Weights of a small mixture-of-experts language model, trained from scratch on English Wikipedia.
Training: a variant of Muon for the experts, 268M tokens, 4372 steps.
Below are experts of layer 8 (counted from 0) of a mixture-of-experts language model. Rows are named router (the router's row for the expert), gate (a neuron's input weights, with its number), up (a neuron's input weights, with its number) and show model dimensions 80-119. Each number is 500 + 25 x the weight over its row's rms, rounded and kept within 0 to 999. Numbers have three digits each.
After each expert's rows: "comes after" lists some tokens at least twice as common just before its tokens as in all text. This comes from a sample of Wikipedia text that the model never trained on. Tokens count by the router's weight.

# expert 4
router:506528461515536562516500502554503488528471483500479475523464525496528516511488532479507506505522556523500488476487510462
gate0:504523516490509527531517514515503502557516479506466442481513521491489518484520512478536472452483498491509516503492500486
up0:498502524519466466517471490539522485528467455521516478522500500479535514524485518474477485519565506519492489519512497508
comes after: " ", " (", "–", " is", " as", " with"

# expert 44
router:501535488537499515501467482513487491524488473512534490494479525499494508524473533536518510562503517532503508494476514500
gate0:474481504511490534544522433509494483547532489472463483467542497480532489478513461501515494527522489530480541451514487468
up0:516477501536512427508511463502486507437471559517466480507505508466518457510519515488516475502512504508519509559518528517
comes after: "2", "1", "3", "0", " the", "5"

# expert 15
router:508529494545487547529448469481542477486479491498479497490502531529518523502488522513494481499498511544512535494480499495
gate0:470501488532518546564477477481519513580480514498474470497529505484490480463500504486518521552517480507507541489493498486
up0:491506510493484410508473505487515480503448488486502482540478534506534497507495524500500476472496515473481496531503580525
comes after: ".", " was", ",", " were", " he", " and"

# expert 5
router:518522495514473539487484484503529466531520497505476476535478502519512546510480488558541478502483528547515502497486471492
gate0:491489493507467554492540445493517486550503482516484497476525517501476485486514451474524516529496456481498539501526520498
up0:506510491528493430477495511456473503545519519498478501539491496471506478513552511510532489482523506512496528522508538475
comes after: "0", "9", "1", "2", "8", "7"

# expert 23
router:493544527545495504510504491546477470549503454541481522538491525472486563510513543521548497497512503505501481522530469434
gate0:467538512537525522562475471525496462550477527511474502469506482467464485474551494490504466538502441489507511520526494475
up0:480512518525506424549470467490501496542500492492465492523509465475510477486555521536523446477530529478498520505494489515
comes after: " in", " of", " to", " at", " from", " on"

# expert 34
router:495524454517515507522483492493489504470491479530505420491469537529539528464521508540553514495511492532565528481536443511
gate0:441499489506517523528530497501490517537480500469492481511549520467515475462501507466507499478489441504521509478502496483
up0:546487503514522501513465478527480478487466486492487509503490509467513499493517512497476472458481519491514506490497543509
comes after: " of", " in", " the", ",", ":", " and"

# expert 29
router:485509513517541509533498526469523456506465463501480472511490532521483522457489527501512493484521540538521498461509505484
gate0:463484529487533509514515461503508505519490494465487459474481517488484519505508500505522500529505469496499506474482543493
up0:509522475510480451520465470503511509507495479513489483530498463502515496467485535524497463464522540492510490551480515500
comes after: " |", "\n", ",", ":", "-", ";"

# expert 30
router:515532501520460528489509496487470490493488496566512503527453552502522507501509521523498455545523492525515485517522486501
gate0:480515527506518487524485470514490529555540532453518446516478525465530472489505472492547482511471506493505529475532500437
up0:513487532511500433489491466520533479517457470468505543514468474479527491513527540527490493489521520494519510527503520516
comes after: "5", "4", "6", "3", "7", "8"

# expert 10
router:522531507524462540516460500511494486530525541510507464505493512496477515491533543536510480517501506514503524536498445488
gate0:483500491522450530550500475500519453560536513507470476500541508486515508509540462499470481516502465494497520478525455476
up0:497541499515543446505474529526494490549467462470485534515510506476527485493515507549514472452540508515522496537563516509
comes after: "0", "9", " |", ".", ")", "\n"

# expert 3
router:477508481485494527496511488528479475507503530529512471567507516521510574486514540487492498504487503567525520521529495451
gate0:506471507511514514565494531509494466534502510473514457471530494516503487507498479459488526508466460496492504454539528430
up0:517519483455490431515476487488499486511477484520496500471520468490501523533507481505479475496517531520495496506520561475
comes after: " |", "4", "7", "1", "5", ";"

# expert 46
router:552497483509536526551512478517502495526506551535512474543470495513508539512488509525501495508505546527499489535523466496
gate0:503504492487512547518467520502527482571517445463487453513550485500509505497516455481491508483483497501469512510505510486
up0:471494506480536447544502500459525474508444489462469480519443506477554483494533511540522465481529523488468484510518538495
comes after: " ", "-", "–", "1", "2", "/"

# expert 45
router:540540499527498513506480498485494481535477489529516477531496530520491515473513561514508526517535515538490543503477476490
gate0:478485471484525514525468499512525529556492488507481492523554480499498477492486509499523492512504461516507537460501507424
up0:520514500506532415527482468502514480527476586489514522501481503466520486489480506503517484489548535518476508519509542512
comes after: " |", "\n", "==", ".", ")", " =="

# expert 40
router:553523506555519517508472474503518456525485482497498495501455553518525525497487541518492552505504527566506503505517465497
gate0:499498509462487511575451482479523488570511491468468515468522520506499513499477498484495492540491493498544506470459489477
up0:490526479514519461525481501480520438489483510499511519504505489506506538495451502512516531456574506483505511537478519518
comes after: "\n", "-", "|", " Team", ";", " Year"

# expert 14
router:491509492505521540531431498536490454506487488530523449506468554506530505487523497534499485504511478543529528498495477493
gate0:477481524529459490490474487469542489550502478486462469458517549484527516516516486495505512492519483491481545521500527482
up0:508522506491502467518460481488500507504487502474493508527479532483519530475519502497507450458563520507499500518539518516
comes after: " a", " was", " is", " and", ",", " an"

# expert 17
router:527510498519498479527511507529528513510506474531560500508480504548480502499515557507522489557492501512519568530500504465
gate0:461471535505550536553492493482516469552516522471498492486513529502510444501530505501486533516496489472519521509465492441
up0:538536502506506480533506488497480470484511502536505490468509519431528508510491528468495504513518536500486472538537519513
comes after: " P", " C", " V", " T", " c", " D"

# expert 11
router:528512500516499513528514498517506483486505526503492514534498528505538517485519500508541527491508516522532519477481432436
gate0:475508525483528504523482502528531457561514501483455468503536517505488467499536448486513512529483447482517523473502527448
up0:545541546497537444537464476490481489486439488504517501509536476499510461518499489509512534490519513535487466502521548501
comes after: " the", " of", " National", "'", " by", " and"

# expert 43
router:508544483509529542476463511508509475499451460518508481486458540517462493492501486534520493503499559551504515490499468472
gate0:512478495506504487528508501513495489580478477474475459498523511519495480472528432498517500490500422508487518474477495498
up0:497517499478520467513487461500481480501487499496494497490473525506506478474492488511533466462551490491549530518516528507
comes after: " (", " a", " the", " W", " an", " m"

# expert 41
router:494516510478462513501520514520498486512529506515480474505449498493500517487547499518553528512501496535512512489476470446
gate0:476479541504482494532520468471516451552480514484442495476543552489495516485526457474522494510520504523464515459461491468
up0:502508506484509474534473493505507480514486479481483503521481532494524462512481526519506462487516501527509515516526584536
comes after: " (", " the", "-", " I", " S", ":"

# expert 16
router:486523508509527512545514488543522489487479515505497489498503494515471536500525509549542488506500505527483541510519480460
gate0:458512477505533521528523501496486512578509542443451511466535495446471512486481498517512516518516494523488524500490510495
up0:508505524478487468502484473474478465529445460476474511508489503514515485511511502491510478482511530488522468513513467514
comes after: " S", " K", " J", " N", " R", " H"

# expert 37
router:507515508512465529564458491522498496512532521514495483544495545501473529498511501499552516504534542513526509445536470478
gate0:469523524502507521507459511499512472567522514490489478494570521479491506469511491473501506487524478519529540470482499521
up0:512488538529517445522511518486518504508501471514481493501517498452498482514514559516512475485515538504496500531529521485
comes after: "\n", " of", " =", ".", "==", " =="

# expert 26
router:555543493491488544513488492494543499472514504585514496515479505498500498488491523532501435489527572529538498515518485481
gate0:468497520501512488525465510467513485561528496471498467485543501507493507498496467487507492498479462488526526462510487490
up0:522527497472485453520486503515490480536482494527529484521473523505494471476497515497540475463557529504525488501481501488
comes after: " to", " he", " who", ",", " and", " He"

# expert 39
router:500515498499509487531508507530492500540474528558522480513469492522483505510522501515526497506544527532496535516506460481
gate0:436480499493507508491509467518528483547503466456464497533500531480486487481511479521501536505511470477516507508467483461
up0:543525522510521431524482527532501499520465499495534509529441484485542448511515496500517489482517534517519484507511481487
comes after: " |", "-", " by", ":", " K", " G"

# expert 27
router:510535532527506531515489497493479489523503484531496466541496528489489538475509515513543514487516487500511492478530490479
gate0:454513515488538522511501477490511488561502480490467499464526504535524497483565497509528469506483474487498529475503474479
up0:531548527539541423521470459476474484500451483521459480487488524451506502491467527493547474483506535521514521517503527510
comes after: " the", " in", " one", " part", " In", "In"

# expert 2
router:524524531599501514497452467521507454554489488499522529486480547503501497519521532506504489499480498535523510484529485499
gate0:491487535516497537536497481527506460589484522428481465509542519493505501510502447480508507507480455474506535457499476489
up0:550527515517509446534474480484507467495496483497509491500473458509536478513502546486526469485560501501533502501481519502
comes after: "-", "\n", "==", "|", "===", " •"

# expert 7
router:511511481525514523524461477511484480510487480523491494605482533504529528527518533516489508533555502557522523531535468498
gate0:477479518510468520538494499487503472585494503465500498504515527493505513492511486498512526555514465526544499483475523499
up0:517527517528518448519510504469440451535494495540504496537467524475563479480498501489482507473531521495472504522536548504
comes after: " ", "-", " (", " also", "^{", " ·"

# expert 1
router:537507453513514517514521532552496495513518496538480507505505494555481517484499497499533472562476552514523525522499481469
gate0:456460485519505512511483506464512521566528501500479485501497504505512504460502479511548512520489513484516544521486466500
up0:534512513531486441557485496522479477507479458499528508515473526470561496510491520493495500500547512530532500506538513515
comes after: " C", "'", " M", " c", "C", "c"